config.toml
n_layer = 13
d_model = 256
n_experts = 32
experts_per_token = 4
d_expert = 96
d_shared_expert = 128
activation = "reglu"
moe_layers = [0, 1, 2, 3, 4, 5, 6, 7, 8, 9, 10, 11, 12]
router_score = "softmax"
normalize_top_k = true
routed_scale = 2.5
balance_loss = 0.00209
balance_bias = false
router_z_loss = 0.001
init_std_router = 0.00803
lr_router = 0.000339
vocab_size = 8192
norm = "rmsnorm"
norm_eps = 1e-07
tie_embeddings = "early"
optimizer = "soap_variant"
lr = 0.00204
beta1 = 0.95
beta2 = 0.99
batch_tokens = [16384, 32768, 65536]
seq_len = 1024
train_tokens = 307500000
steps = 8451
dataset = "wikipedia_en"
Below are experts of layer 2 (counted from 0) of a mixture-of-experts language model. Rows are named router (the router's row for the expert), gate (a neuron's input weights, with its number), up (a neuron's input weights, with its number) and show model dimensions 128-255. Each number is 128 + 24 x the weight over its row's rms, rounded and kept within 0 to 255. Numbers have three digits each.
Before each expert's rows: "gets" lists some tokens that make up at least twice as much of what it gets as of all text. This comes from a sample of Wikipedia text that the model never trained on. Tokens count by the router's weight.

# expert 16
gets: " the", "\"", "\n", ")", "==", " The"
router:151160130133084114108150110128111143118126146166115123162106163177142104131078147150151186152147139096102114142119148136135088085122110140095087113150154100152107137123167183112138101135113142129121134091139098119146147137089175097137119118101170142113113107140144164136085154101121148123070151151146128144125115146123176107161172118129120109160131115140107131151126111140143150103088
gate0:149158119139089112104109105130107145118117089112080142148112103124121104160099153179086132149170124086099138155144132158132098136123128133110116126169131107176130146128154162170157140128124118150106174124153105108116126129113163163135143128127145156139111118137185167147127134139123145122079156140166127150132093134131146101138114113168160094110130098128135159146148088113155137108090
up0:094151123136117097121086123101158105120139100112176141077148168116147161152139145103179149151150077137148099095163097176137087159129160097123104135121167119104152149134156136151117122171101155150091129121130148109112128142133136138160143116150132149139159165091126110133095138154151154120119148155119099141122167133099160108102131126130128122123121140084101153095145157102110152138120
gate1:161133096147098116132158101127174166092115114102121154134128145146185110159097166144097138112155147097121090152100144116108092110078129184114133118138145101129088105133143132102124127153134132131162090123140115116131160154106130138165180128117131137133110115171126119147131107123090123144090134153142113126111102142117166121150136127144130100141151097128107138162129103134165162119101
up1:148118154151134101141115110146168127093127096098141160122149107109127150186119117091109139116138122125145118125127160117141162116135110130112103160153141114100095139153143128150142133108147182099154138149156136157121147173151135152161153086155118095152133140135110109093153088143097134132125151101096112206101148130154160099126176120142133110123113110169113129110134122123150109104135
gate2:106141135133119123136099138139115111120118135130135097129105083137108113130069127133186137184158111112144160096109134113145106109153160125105083115132131133112118103124136153102158102143103153126101138133082127079133127129119157085125109138161184134135135107107109135119102130099124149143109118141176127121101116113129156151135157097118133156156137118114126127094164123119149134128088
up2:103105143106115148142133153144146111152148100171144162134176201127137151076141119123117134142101131155104105137128106099133146165123110124143147118100144139134152128094137160113109091088166129102131091105134145153094114084110143123111101132102083118118136179131124094130145098100142153070138136131064153136118135138144094085108100114123092111131111149142139089121075135151086134130166
gate3:118157100166127108102147125089116127101162120136095124120115123156148097117098136150097157153134150115105145120103141127170108151118097180114116131141155152127129133160152168136162155165107126161168153123145095119123137136131144108141131090112163108106097105139185157161134112089099121112127117120146088118137086161109132109150175112164134111091125130131102116141150116158152165127098
up3:100171159165138151117124131130129115133150145048156098129101153175115150136109146128133139123113114087093120114145115125136153135140143146114120159160109094155153152140087149144120105142150187135110135131082133153117155144154114103132160104125116127111105140136104143138131154081148106167115153108128152123157148153132140088158115114169139133157141133159093117117104120160165129108127
gate4:157133096130094100105140117109093152105098121159121107133110109112168101114091161155105147127143151102104095152109146172146120126123133133116131101145144101158087139138155169126128102154122107172124152115142108097160160153085124096134137093120157130151096101104154146145126159134105132124137148157171115156097113153092121106149137099117115140142159099151104144158132110119147164096133
up4:157158104102113120131153149086098124076078127125159128109111089104159093142139156097115167144141117140110115147130165129155116152126108151105169091147123106117149116152142130143124118122152156171090153121135101136160132146148106129113153138152129135099106154127130120139171115107137114130158112121158116132147142129128144129158163115133145145117106158147148195151146138132109160108126
gate5:144158125149092112119108127113118136082157125153099092139139144127182116123119147132145168160150144093101109148091136131167083097127140135147097102149144098151127166159143108120134122140132127152150157152132088160149160151103162102167162099099150138122113114121131131122102125120112156127138190165132123137100123150134180125134158111133119093148126077172121119144137114151151138070090
up5:115115145085149155161133172183141137111110113115180133149145165137069149148128095128192105150140150149145142129149119138088132119123121109124107127113138111115108093112122138077138169111093087120146100128072161137141141067106145121129161135135101119160160145123117136105114090116130137081126084113163141104137134112131140155137124113094141167111119138122171119161132177136167131174115
gate6:162157104172091127167146137113096145133131169138117136139142157140139089150125183125117144150120161125132113115099139104129104108118105155096105082148114110168155125136144112136145125154123144166153143118131093119138171160123143111132150123107142140114104108134179142135129132088080130131119077127110144142162114135116160145161163127163146130133140114138112138127147169169127136128089
up6:139121164147122127129143112129141104171148158127117154115129174131105151171158109105109169107123121161154146135142120133144141139118136155089103129133148130128145125128096101144123155157134163109159121110102157091145114094109096078148110110109087082121142147078138135126119137123111107116108145167076141091171135173131110112170150101131097153135134141137148086146097116157181087115095
gate7:163118090188125124098116129078107163122154103144094147126123124159124105149113164107114158150148158098123114155138132142133085082108075151105136159145149126138134159175131136115113127100093131125143184129102101125096137145103149112117131149102138149136124081142138151153140128122125155121094166162151136136112128149110149122148167136152144107113139131161092128138121120170129158135065
up7:152140129140100100121134096116138156094136112133136092146121116129148119072128115141157139138138091122146134136115186131142110125176166095146129078158119137139087139134121128163098097151125089140110131166161101129135143138117149119124101140126202166107114125086122172125148165156137121142169129144160159123081151094139107120128114098077154144160142072125140099106113101101140143112152
gate8:181114109149093091129144128125138190114124136121115133149133102121140127116113152157113163155156128096116075151124175125102138146094116127073157161086132088129120126141174154162147149115149123149142147104146130103159141146110196120135131131154186164104128132145148153122142109125114140164132151121134104140107078115108126134107108120117144137136150118153095141137136121129129196093100
up8:122102129106121158152094130158132130099138161162146126166141101161117159107113105112096146106128145111135085131120119108178148155164145113130120106151135145167121114136154161141142145160086102171112176131190112130115111097111118120115105092111175116129165152136130143087117139094136119102083124109119082180124112090141150155105190171118122110121116139116138170089129161161090162090146
gate9:129146137165107136104141115097103153095130166153101110146094134146125094144106152155122139129103158104104088110107145167132144101111159147153158100128123105104101150112173163119157095174116097158119147096150103100143149110097160090163151106134156161100123104170155155124103147135102150122092167156160110169144095094146159138163105144117106094101114094137091161151109103122154127155127
up9:155099121117132133135091116149121132145129118123139131092100112148171128114089135125094141141150170127133118164137121110156158145110116145067093124154149166163117111115137107130101120127124120129149111163171132093142129137130124169151124083138110102142124117111139163116177133115116155149153160107148153154098141143138085141164147087116140168123123121176135158164123142108175102144117
gate10:143166097135100106117145119118123169087166114140068125128136117149169141157110152148109127148131138123127143141124125157093120134137093132117138174145159114146137180171137151101124093135127128149129130092114078102089146172121145106124072138087137165110098106119164117140113148122096153139109135118132118129125131162128112111152155130171175138134178127135110148136158082106110158142081
up10:108136148096146111127130140167158116147175137160110122138082127098125119120153130128112085160121131163133080136132133141099116073141103140140107128099160128134138103098088154156120099097138109143136132134143091167099112151128165149110084120121175111101175163107117168104154141102133106146113097066112119126121136124096184115113123135179120173112158148156135110148160097149100107127127
gate11:123162107197117106137114131116111155095145130139088121132134117133169100128125131151122131130147144100111132166113170150081087166116145147121105126166135114132156172150148143117146138108107162124147138166130120132119164144097170138170133131097174174112105114146144107153108132109103132167103174161174099119120083152125146145147167126148137086111149106165128142126132089133156131130077
up11:106112094139146167146088096110119161104149167103152156140126176129087120122134108107078158153097156119163182149109151090128122143129137165135133167132145129130158168142119113122147126111116164119116138138166147084116143116153108121116081150123109117118092097120122119158093113133111111141128101127083115141164079169100096166149141183135132120112142113164122114099137104112103100137136
gate12:143160094149097125130103107095121124110162166112134158140143146149132080147083143174074135144145165141078134147164162151143112120117133141105107113151126111183117111150143135089133078118104143125166142122135116097109115158110124140160131127111138175134119108111148140149118159129130151181107151104160126114119130108134150103151147113141147158152153113142114152169125112124138160090139
up12:102126161183100124146130142117118128121121141133093106142095074159171119122090157148111116150160128099149117175103138136135125131120153115129138116177141121105099140122170094174156161144079156145121142120137155138151144154077132089158145113135145158140136097089133101114116174128117132138153122144120086149138111167082143125111116125112144144127149170160121125082146110099135152145098
gate13:141111091136120129150145119114125165120131118122094137148090134151162111153140147127136157124108131088108162152117177107184110088098169156110125132113175089151078110133140167135158132089135119170105141091134093121136130176112138097139162089091149131154078072176151154101147176119113177131113142140115127128114106155111138108126154130168127129146125106164124123145125097106164113134121
up13:088123118145140106089092171145117121114115132095084131168087127124147102152118140118118102107088120132124102096106139088192148099124151150128118154087130102150139099080155140165116137122133124167122127155117159141119106141140131114140135085120111097104104099157155140138096074101164112115145157130075135105095106117139130151090135134143103146087144184159129113107154106113185144107163
gate14:156162086143098141069139104114089150125131126163111121134102132158125099164123130158130159169118148105087105169081127139169098121115125160109096115158142107145067140139155134109130121134113116130127143097131124144155158175111163102125145104114139111098122082148149146118149157110121147108098147168122140141092129153070139143125157114157123120138151124145076132150112105144110149093107
up14:129067140078148095146147169125168102141115157109129076097182168100094149121127104148159161119129147129157138153147117117088111128163121114137128163137141095114139140128077130168099155139145145156076136132133141118109133090124090125174111126168102134132143149105108112128091100115146137106152078121122118130140117110123071117110116107092150165156132084113115147131122138123117127161143
gate15:147159101160124133129119164127140155132123115113087096162092122138131098134110177155108108162160155133113109110050146137144104098138148135094150105139117081145138119098167125130141132091113139147095163105145113094122127169098151097190136132092162133102137079139111125138148137147101122129102137104128111140152119139108149148128126116126168144110133108127117135117141093179130134117088
up15:175155083128121129077136111086116122102106125151139125131135148128135106117123136108111150157148152151147129138111155110155125077094103156134118110171112138118108125119148151098125125138124097130091147137151105109127104158108177120135127157086124140140152120108123141075131179107115181096103173152138105147143159139119113140154155181105104118112101150157115125165108111124169136142110
gate16:157146092152130108130125103102111150079110147141122130122071166115126099141121125145139184153137094081076142118108151150163113080130118163082095137171075115136103181152145147081137140133143136158150106099153112125122152133117143155164130125150143154085111129152158175146106154136098153158106131157127148135103125154112170129152150122163142094135156115146110124138157125139137139130092
up16:153108110100165095144133110120110139109113110142148135122117147132075118125101141170175140130118120091148104119151088106151099106146148063187128146127147091116114159099136115143089075139146093124110116184079110153118178104110074093129172150116096128121142141154098151101101099107124134066122104125153130141076146121135105134121126101108123095133090105094144126114132159117088133109108
gate17:116151110138102084099161094101101137097131136154123108118132141141163106139094147125085135121149169084100144112126144109150120098122109149126110153126156082134119169151106125132125104139140137177168160097150088130119183107121147106101121107118154174147079112157126159143130172152105155158114139144142138155090121164098138101166165100148121108141147138141094132098169132157173128087121
up17:148158138133157089151136146110155151111124120150118089118159157150081136117123095105107103106127074138139140068104132150129131132092092119110181106135129106114126138137147137119082118149130175137152121096136160119127136136138111142167099131095137114129117123147096159126136154114135153157089120135150097123142120106141156161166122141122085152127103153165130136097098144115154139142151
gate18:166167135173126090117144108096135158101161126165109129153147115110128115114126140128117127175114162073127133163099121147141120122102172134135138130154122119159133136143132103115143079144126111125151149150130079116114153141096119123142166150115110158104112121157106131113127176132121125153139115143171122148114105174111141139128173094121122136101148101155094129118135100093104126106125
up18:148138128152139094109108145169172115126123138091139150155156150116116110105176157135114120112125170133160156099153117145134127199100140170151153185146128142088127138137113100106148107094123123094136105120074127132135097110098100165149123115158130089145125125135091154154117111110125116160148127101126161073167139116137091161145134077140121137100095110101102125112055148144141122138162
gate19:171155107159115087111130112128110162125151122133127104154070079155174083124091114124132112165164133111106147157122164160164110114138096135126112118133151113141146160153157144137133107200087137154119180136152112110145144135113121138138162094120113147101163128134139174142100127147125144124127165107172100178148116166113161126176164107148133106138120097170109154167091103156140170142140
up19:133129153130096180135177115120108102124136133122102143088156135134133132185123131151131157112124160121123090123124135111064129104108142160085120131133110139127099126132124146113103124097115124137137122107093121095142125114133112103137134077129133118128108142158118073171126147126145091101147097145065150122172099127117145114112139144117153141174121147117130137124110136119164102111129
gate20:117173127182132084116121127126110135099162124121092149128109144175138124129123141104113164132134101095103119110113130160146108132116104184112130142155142112178108156138162142113151107179112146138119156114122139070121154138129156085143171139077158160131108124155144153125078122115124112110065114159112130143099086119109148149118105110175126118139122153123145117139124108114151138105108
up20:131114097125155134147107122173108147069117102125123123123111082135180100143141113080114085100112102129100097093104142143155157106166127149161064145129137160151089100149099109144119113124141100137102141164097097122130155143147160129131110096105137150151122115076109128165172163125120139166052150163110106101123129157115109107132102096107164148108131114128108112114144142152126148115124
gate21:161180092150124131141149110098085157106099158162097092136159147138120144139105175133133154165135150126138113152092143113111100101142114140108106145167123079135146125103106150115152097137116099117161147097155109116106100158094167098104157116105149151104128116103122152105105161103142150096086165114154120157142160148131105138137173102149141093131108137139111129106130104128101133154110
up21:131125132121101233116131123142157144109113092142123148146114148141132070159122113108079140119141108106071142106126122160151163151111119125147125120122123132085113119140149137143141184145110156159124132134114131118139165125141132144162102116135133121139127106128185127130140117155138133153131130179112151096111098105135147143112119132121127145065156134121137121150090118135152145093116
gate22:122129077145130097124150100099106159093170111118082142122138124137127080147133127159128117122147112077121118170118119154123121133150139161097109120182162130159127182135171170129146127123107101144107163118117084130095173171108138109120140140135153158140106118165133114162105165134081119113141137131146110132120121155086119124157163081167146142145145096148116156134155113136128140082109
up22:163165128115059105089165148080123134127119138121129109147108135130114099133076137104090145123123159128097116156140157142140102108093065159106163103118154092161075110133181130097127115140133119120125128111119077108168155157129111135120158137133124123141099104139140179131112163128082154133123174168150093186156105150150132111139140128145121109165110123135132140137148120106162134142101
gate23:139121090152115108112155096112154141115100114132120136120110120167154110160129165155092158150155162093095117132099138167153110115124102172111138122138121079142104175148157151088147131157102141156163162113140089128164163132101103126144155103108138128096102125128171156153112148158092147144116142170165133118139128141109126098154177129129144111146125116162140123150148123143138159121103
up23:109136162104166141122141146159148126172105169105159123159155106114157138130138146109148142123129086115141139093131091093100162148156101099093128147084149155127149151135152098115088145172146111098134111132117127127150134127165137120110127134149086080115142140132120126114124114125132110100094137155102103103089165109101158103094137129128158108148159108086163105101152166180092136078142
gate24:140147121166113106122099129097156170085154146189088163120138135142173100110122182157109137170122154098118131138104166132155110101111171127104101129155106094128077138146135160133128118178141084163121172146123090120150167154086122138148131113112156149140102108133143170125126146136104163127153152146138063127114113126101121144117194094143110153139123131155133111151127108132134146111106
up24:147151169085120144128161147130108109156119109159121117139132144073143094135107095143155113132098122131125106155108130175127103122128188115135098109137132111124107126117139129100091141166158123094151157142164092175101116151119078095146138106106082138162099085127122140134126134111101186148181106146154116152125163103101102095147154116099109138117086134145131104152138109092135166138134
gate25:176141147123096124117147131091104155119162150153102115154111118139139103171109147148116192130134157112140132123091114144136083139153109136120127131161142110144141150149156142110105128174111173133118137103111109127103180157111153101144118136100147175118144093136156146135080127113124128132117153144115134150128118187111164115115170146134118109136166111129115127141149096104105154094107
up25:130105154119159126142131152147152115148141105159120115122135122075106137114121112103068123143110160117115097153118150121124169132179112108110149121152166181134109138131125124120157144154160139098102145139140139159079099135112125114140080143143139097134148117142116150102174094126127117112120116125097128128111162117094139123110163126121108207130088183184120094146139109129160093153131
gate26:147149085154120097105141101143111144108106130154097130142113125148118067121114113133129150156150141110107089140092121151146060123157134127119140114154104128158108154139134166137122134138123112142140143118120096108161176144105113105122129120121178131140100104116149151149112150131103139151130132148138122133130133174114152128123154113145151101125174089159134157143144071084119143131093
up26:119138140102144162167126157132139109147128168124098166101148113133093139136131124103159112122117106136147087156120111125100143147117148115131174163108060152109153122108099109168117130131080136152140113163122167132129121102115140147128144133124108192156123165164133112137118109131157128141166149094106141132162128207122155118099130173145119119131104161129139102128140116139084119120123
gate27:160132149168085048100156110122103130106119104174111116160143100115151112140114149156126180140136170120120127146128145184133098106135112164129116127159119095167116134158147120103116141137122131149119146098148086133160134141095166143144165117107169145133125125140117146188120150097110142097067143182152102162120112147119140079166133124149120113134180096144102114114096130150120158119099
up27:099147147118134147136083176108128134127156107139106175114147144093171105121115121103109119159130130128146066141098091118119150119160101143122125175135116101147121133157145134134120076173144087132105141130124078148128124124114192118140136140100170133108108126136142131188151166119135133134085104135116160147102155087121125115137123101152130137090142133107140110096144156136182153106163
gate28:133158117138093092141153160143089145134151124178094100124098115139143135092089166108103112115112105083095110121088109131129129114135131138128160115143098098127115118155123155140121136106102111136130135126119090166171146123130154127154148127103131149097117109158137177139114114138166132137134168161123133181115128138118161148172133108133169115143129097173103149125110095158140160091108
up28:162161107159146093122144152125110106147143103068137153165184100113123102099124150152106137112129159116115143121108081110121096093150134154106157106142178142123137153129169120187121108147125171112139093159137106144117123132168120142158155147089109155156122145189145085156136163138107122096117142120156086126143092097094137109163124130164170081121108148123150133091105145145141141105162
gate29:171148109167139097093125103097090151146126145148107139120104126156175111150118143119118162146135131148135123114107110141128112097129121130125147160153113094180116141153119162140113117136101135148113179148136108094117153151089091108130139110104108139114112091096165137153122130080164166102129142143136116149088157156125142117150131136144173116142162108143097148106119117140098163106105
up29:138127111138128139113085120104118097134132137134124133146124150096125126099151108117133139151134152142135151147126111092178159139134125135143143115107095129169173106096114137143110170108114093098127136157131170156158117104179110130122123156134088100110132134113095092127147133110167163105130127119132090119168152096115124121124111105111113126115148152126155087115118170141121092140144
gate30:127160113156090123109158089114098124112127110151122115152107136157161126161096176170118139150135151077125116095117145147125095168124168171101121155128144135125134130121144108124177110194125122155142112118123122119159140166089158111123125125099147136114115078087157150093117137128091130166135164161132143128105101147138129106143139156114168077133139107151116100137127099121130153140094
up30:165150120114168123133137099127144141135109071117128133087109128178120103129102110155113103088154124165122167106144097126121104143156091111122122145119166130091139137125116136111137110139131097104142158108115105128120144132122119109151154134091141153130143153104161145127139117178105160146123122133125085141133128096096114108130118071109139092149118147151089163143168086139104161133149
gate31:145163134165105119114130105110124142126130103144138143157100126159140151097123171176111156152135113107146150105140170122134105098115100141135087157136133098142141117151164109129126115148089139130149155155103120145179140159093119082163133146107179163132139112160148148130128174125138141153154177129136130104114129143142171139172182124117127097142109108117079128175115093142140150124131
up31:120097141121150144170118153125156110126104094160140126125147133111134125117140149129098133105134086101135155111152110136137148125154169156145175138104098136122092144125097136153131148115116116089157151172146124165138149151091085109166120143125153151133126185133093109144118108151194144113165096105147137135122133160100120111159131122142101096111110123126114103114101148130126123146113
gate32:157166108145129099110135140122128156110138122135106124155106108132123102144118156132140151145132134127101105160083144140151086098152117113135131145151125088169110136130150146102132137162119140170139149161159106120135155150098135094154132151096143174155105105156130150133087133136128171076111176136153089152130162157107136077161133131142138115153129105167105158148159104115117151105084
up32:087112120167101142113120130171098116107122135140146100132100151178136138132121178113180139096099159108121139113128144109107160147114161155097144110118116119101144122132113119138128170115161156130114118101126165097115118125134076147179139082129154117045113115063124103085134124109136143126176079082130161124150088132112150058083104165152095116137116120121115132150123116100161093135143
gate33:096122139172116106093147141114068114120131125154079095125109143150151105155098128172137131145156128073086148107103144167112102131095148116118118162138103094129126127160123150158145165124135118127133112101116080103144123089075133137142179081084131161092135144160140150141093153110134109183115117184148129166086137136116125128120090138109116134153151125101098129176098092150117117110135
up33:148126154171151129148082128140111120147141123165091154136137174148124157100103149161094131120126159107110085178100156103143145142122152148112095105090163122152124172132101160139145118162114108131156153128133078120159101165129112150133116149126162139096106071157100168101149165103170113130136137100104094138114096119158171138088173159157095090137133155134112152143120095139107117126125
gate34:168145140162082140113130125157113153144136155160116146138082140168153101136080150157119165132163124141113134071093126144160140103140107142122156142155101077137125121110171133111135141120091100159149156089099106146150118170127168138133124115103176143092104133103147156125151151126097165169115144140142143139102144147120167127149175107154161141112128121146122109145117106136108174158076
up34:125144101131096121128126090088072125111138118177116143138102097096118110109116146138134119127157112104093090135125102110124085082119122126074112160157138166154124160139121156120163131136142141153111097146161104093106160168143094112147192108120161130129107120153127113154130165139135132162096126108162103116095096126120164108138114121129093140147144114104062127118162098114159148067124
gate35:114183128164137150093145127117097104158133148103126095137120125107114127135121175159152147156148132098113110119130140132114082118113163164128154117114122105146126106122116160084171091140125117146137167134140082144137121143084157101114131142138098130094143114171137148135141156129094166141119127162119142145109145151112144132158106072141144143188138093124083163140132105124125180119087
up35:128161122121114105115099118135072167129125134107118103103118077154151137172142121153107122103186131108120095114102149120130128167110094146130135126150144113136085131144141133100084118129128120130122161109107090162136134157092111121089157112077110116147140136118125133121098171118127116157095122119125162146093168142125131116121131097107122145182157120145080149140099141146140156084126
gate36:133147095127112127113152110098135162100129138171102133165111093152145101115097157159122143137131153105115124139107102146146128115135110128108123128187123086156112151146139174120122135126114113148130161092146094116154153146084120106121113096151133110138124072165138150134138120134108140140111130146151131164115128139116137140153152107108145166130116115129101126123160123116134143137122
up36:139128111114150092128115161127110089098142135144143104094165103093112144130148119101118095100114127118135136126137146137162143105155103088143156128118142139118132112097122111173070102129146138123104096137094158115147122104126106075132109136092138123145120142141138134096126099144146119132154113130105099124087188101106101104124113083116108149113116107101118139113133130124085107156178
gate37:134172117127084141130151134116125180108132129137096119121139137147156147148089127109080133151122131105116124141116122137135092109109091139119108142121150112122123128135140100105138124141118120115177182108138082144105162127127133128137098143145142111155083140161118136113105187143108138111102128144167095123132120143122137115156128089158122134094151108105090145097146123153110166094064
up37:155151123111138161108118126111105172134091116174115145169111111092096156139086129128110094089152132082107122164127167150141140154136117130121168095147085120159104120087109165112162165128144152168123148117134090136181131167083129173145124068104157166087115137127115088162150091117086140116099149125133162147144154129120148128166098147101108120157157134131115125114161128142173109115146
gate38:150158074145103094086156137094102175111148119126113127186141173131128113133127140132131147117162093136111126102096127153170089121136114169106110165138116138126146143140147142154136145188109113140117175115113078132163137147110169124147131119093150143104140117127124154135140143130129138121111198140173152128132104177084121111140157081170130093132117113173098168153132100103112146111131
up38:138126124137145168131100113119143133091138120180104152097185128150142133097118145156172147087130147098135052126145153107135131116121163152125094101128120130123104092127116100100118096152150085138127100148076111098135137132132132120151116096150135110105137168126100119123150150138131193109084144132149133132148111144103125063138115078142129131125191094115121071115131143151164145115127
gate39:164160126181088093117144094124092159107148138146114139166129139146160129119130150164120146169119159105110148117076125125119126114091118146124079123156135107161161129121132148159147107146122123162154130087112118126126138146120154107149114079077113130085122124162139109174089125078088122138118181118115129164112081142120175110130147119132144098120161115112108176155143114113166102080135
up39:134140096124130124128123116094105117125121151160159106111142090147138130169150136093115126148157161139135079115149147154126118139112143151130156112084163128146154103101132140127112093136161096088126146103131137141073142092103070149094138145111100146100099148168095145108121130128140126089127139165097103114094144144091129148097151137151130139112104151133123134126117134072141164079109
gate40:140144142152132122121116121123101142097158127158085122154169107154142121115107159129133137140150117104104127130125159115141097109107127135113122148158103153122139136156114148109116138177087110147132180121114083105114161141120158115161186119082161137145107153158148169165117106086093151122145154108152109135163117136106171121147155118132138121108137128128083109123123092158157121084126
up40:161159093154142112133128140127095140113113146142110150181154145158154092094146142152083143158170123137158089153089104157154113131142130132170097138109156102101125121126126132155109078110156085108119115105095140172140127154115149120154141145129115168135105122105108130128137172150109130134144119188115094154102141149103131143116112093151141124082118103146142162135148111153075147120135
gate41:133139095151087112122147132121074136122144106180120120159128120137126110134126149130119159108176121133126095130113172136148087175084158148113113066138122132129112147156161162105134081139141124128149141136139105125165162151082125134135106104111145134130127126136123127127119139125093124155137142147164119155099133142115137126138162125145114097146128093161103128164146122100155147120110
up41:101165129105167128105107154163180130068129152156142147126136156121127147168120103128094064165130133161159163104106118137076150143146118118160118141131135144090151094146114118097101115113095108134122131117153112166140135168096141124157107140147133132127140128124091139115111118178115125121162115098082125175095137098129107105139130154122143123093121161123128110142093149101105118115132
gate42:196156071124101104086105157150117169089140114104098102142101151162152105115130127141101143147102133108128126166109087143095078117123111113117130163142115101130081183147152136133127110143122147135151133127095097107130161107111157107150122146106166145094097092178144156156111157118103151126118158117133117115089125162096132121109147110142136122135163102154126171129126100138143143126110
up42:121153135119098130111151076124119151135145135176111173142090154082104095121125130163141116140109116089126167140139203134128153158152149137134103099096130163156106124137135124107130104127120103150150124134142125125124125136097122124093112109118074134089120120108126122120138129140115188133151121168113153144113161126135141130114131170120086159157095127190080131175132105126111103102113
gate43:167143121161119122124094142108140149087147152156100182153114085106118071169114123150092138120143133107114138132096150146139144137127112120095142135144104113156133135138143152175184120121090103141128150118119134095134170131107165121130152095119144168147102089161130160158105103086085142142083140147135136113146090175140133141134145118131143133118138125158108150141182121108132160125129
up43:106118100157186099115105139135156135123133129080151100110133159164087121173137097105122129129135126144109131096162162125095118129158169150137134160148125115094150145114117107099173112085137110156130120123117163125121128099126153151095124147105116115122159102086131127117121076130120082161161083132086137077144097094179145121131085112114135105161115113124125129141145138169145121100131
gate44:136160096146095147131153145139106156107155148147093114152105105158153126127087160157095161161157140105098136094088154113158122114127155157112152129160147090155155131145105118123139152157101156137127144088124107102118131169120117133161129138098137139100087077124148154113144134158105156156092160165138129142147130135147164107120142148159138094142148141162103148159171111152142160094099
up44:158113096160114117113128142138129158142125165151112132132107112131116102131096146111129112181135108090098168145108144153146087159144096084123099139118145108116101158178134115115146158112104155118103132152127112134117185123100153149138118179124109170146097104104128127136108109151098134167112148120157094083141149140117124107102133112128174113112109089096065149083152119155124153126100
gate45:145138094142132112103105111097120129121117132139130118166121135166174108141136138120151171157140115123090092112088142117126097092112124100134130127147157124125108150145174154169115140127102131144128155159153100114108132118097137092134137092101123119124125120129151193145090144115108163103077140151136107146067133123128161078132147076151151137121148119135109120132156097170082141114085
up45:127110120128160109165124123125131131146145110111133117081117136084094143164157130129156129107093118158114179150192138123114107167084139116099139126091124144141114131098151095169140152119112113146157109089128114130087117113145108149152137078156140118114139168165152132121123109101106091144137113101112110103143121082148111190128151092136156105104139164115125105118055141119174075113126
gate46:142162112144126083120134092110147161106149173157113136137145138083146090152102141151094141149135144138147131162090138148103122137128125159109142152164091103154136162101145122119118107106134165143140136097133108121118165152107096129181106098116121143133099085159171150142106165133086140152147156165120127154119152167106130120156151089133185146105119078178114155111130104119160145154113
up46:171112113130132131082149146111089131136114094119108134168085118108108102124079094169144171154099139105112152127110132171135158101119101137138137096118118111118133147111106142137143126146139121158154137143158144094154117129143104115152109140141142086138094145136149138175098121117087151110143164153094178136087150105136148121167131141109170141163121154154100083160129162168126111131155
gate47:167131125172094118099176139109108128132143143138133132146121104150176122153118177143119152125121137090148131142124143144126085085111128125096151126152136113155065145131127119120148122133146107154118143155126145097159167174090129106183169128101147120159104116189128140140133134142096132148107142139142085159097123138122146138159125133138136121178150090161103145106143136144147132089139
up47:112124134163118155136154118111126150101113129121096169142102149155159174109104162138117154099121107098152147119137101139120153138135148099168090114147102138138128127103153136134169130106155110116129131137142117148148168134118094155175141128111131163143093123147113094155128148110111157178111124109126122109145146103169172111106152143117147138110114128156150079112130147118147119137107
gate48:131141125145083098120138111091089173113170121149124118135106129152126126100144141176128147124094135109122134134088138139113114098128135165140121154152145082139159141155145149112112105180114144144108177135154103114103146124091159136165132115123141137097110101153123141168115161099131123157097127118144123148109131153093158136152161143115160110130178095121075139130173084130125135094136
up48:115109109111092108126130106139132125158152117176140156099117137116133117119108107101129112140147134163095125159106157160131127141117069146139100142112139129143094130156145158102085055166088140143124132173130098110140125164133084160142152112166136141148150164163148139129114113110108125107109064129158174088113139169095164114155127138130130137139174131114104141140085154151161110124129
gate49:128174105170108115124136088097123160104125133147127120174129126141134098123119167128129149125107127117114145133126148139131077155134114147084121128156139092174131164149148145142120133123140130126137145131151118132149147176090132151138119137125155143132081090161137141154106162124118124168118126150124131161121106136089135115172153133166161097107118084174110142136122122111103144098106
up49:146093096100135097160127135110129119141113076135153131101121192141153129110133131117105123178102114145166134094176106176153146111115161139146120136139157127146128130094106122097126116133126135060126092123112133154145101155105112165135119133111124107132123107160128156148172163176105148135132100116115104172140138142121093115175191129095068121121065103097136173161130128104130171120142
gate50:161158145126091137129200123151116158109158125169088162106095150112166120132129160147113103128137153083161119167111148137101117144108120139124085095141101093160104140129161178132122091178128105133118123107124069148130141137139140145182135105116150148140084116136114172133107158148087149137106113140143139127099097149129153136109157099150160131120134097160117161153123136122143128075118
up50:096092171094142116150099094130127131182165144120108084125163123122113117109130083138167136143111106123141127075121088124121152106094116108156102128108124140144133119127099145114146138127124117070105115108063145169134111160122135110085104157119126118104180147125138095147105073115149123092163116141108132128142169148118132138096101144133086136132138118105138085092136139141159127122146
gate51:140159127144149087101116132142111141115154127136102115141113106140148104108156165120121130174135124141104092101097087106173100127148164137111072167178169132144138098112159143172116173084160137141128166159142133148128132165115146097134127108121168169129127096117136116089117124184118099132079140137125118146162119121129131059100136127105143118104169158130123162093124096085116123129102
up51:159137151075152110147109163152101120119133128120153098141119135123096123085115115119154115124126112138142141117080111095145121154134113112158157089112163154105155100168138110168108152135110142100105124148155141155127121155171123122096145140146107114173130126157118112107112139125085104106130123121090131154105130151132154079131099127108101123118130130119119123126131130119115123103127
gate52:145163091145118089100125097110124155086137146149122080142094116116161078102084156130124150151130142119094130165128160101118102131131113121117138150139127115175097145159152158113143101135116108186168133127121078101138170135123134109147141132109159135104106117147187129138091155117109121149081172140147135110124110162084150092182121105147115139125151098170088101111141103153131115107154
up52:147112106172115133061176129147114148127097128133128156115116112183153144141159149130141082098104171117134152092143107173137164120150132141145155117121090120144116149130131142203137121167119106109132097129158124111116120107130110166132141157093177117134106163123130123177147119184123158176156143138079155163131125127104145117109130147116142108127116119139099160144104123099149141129174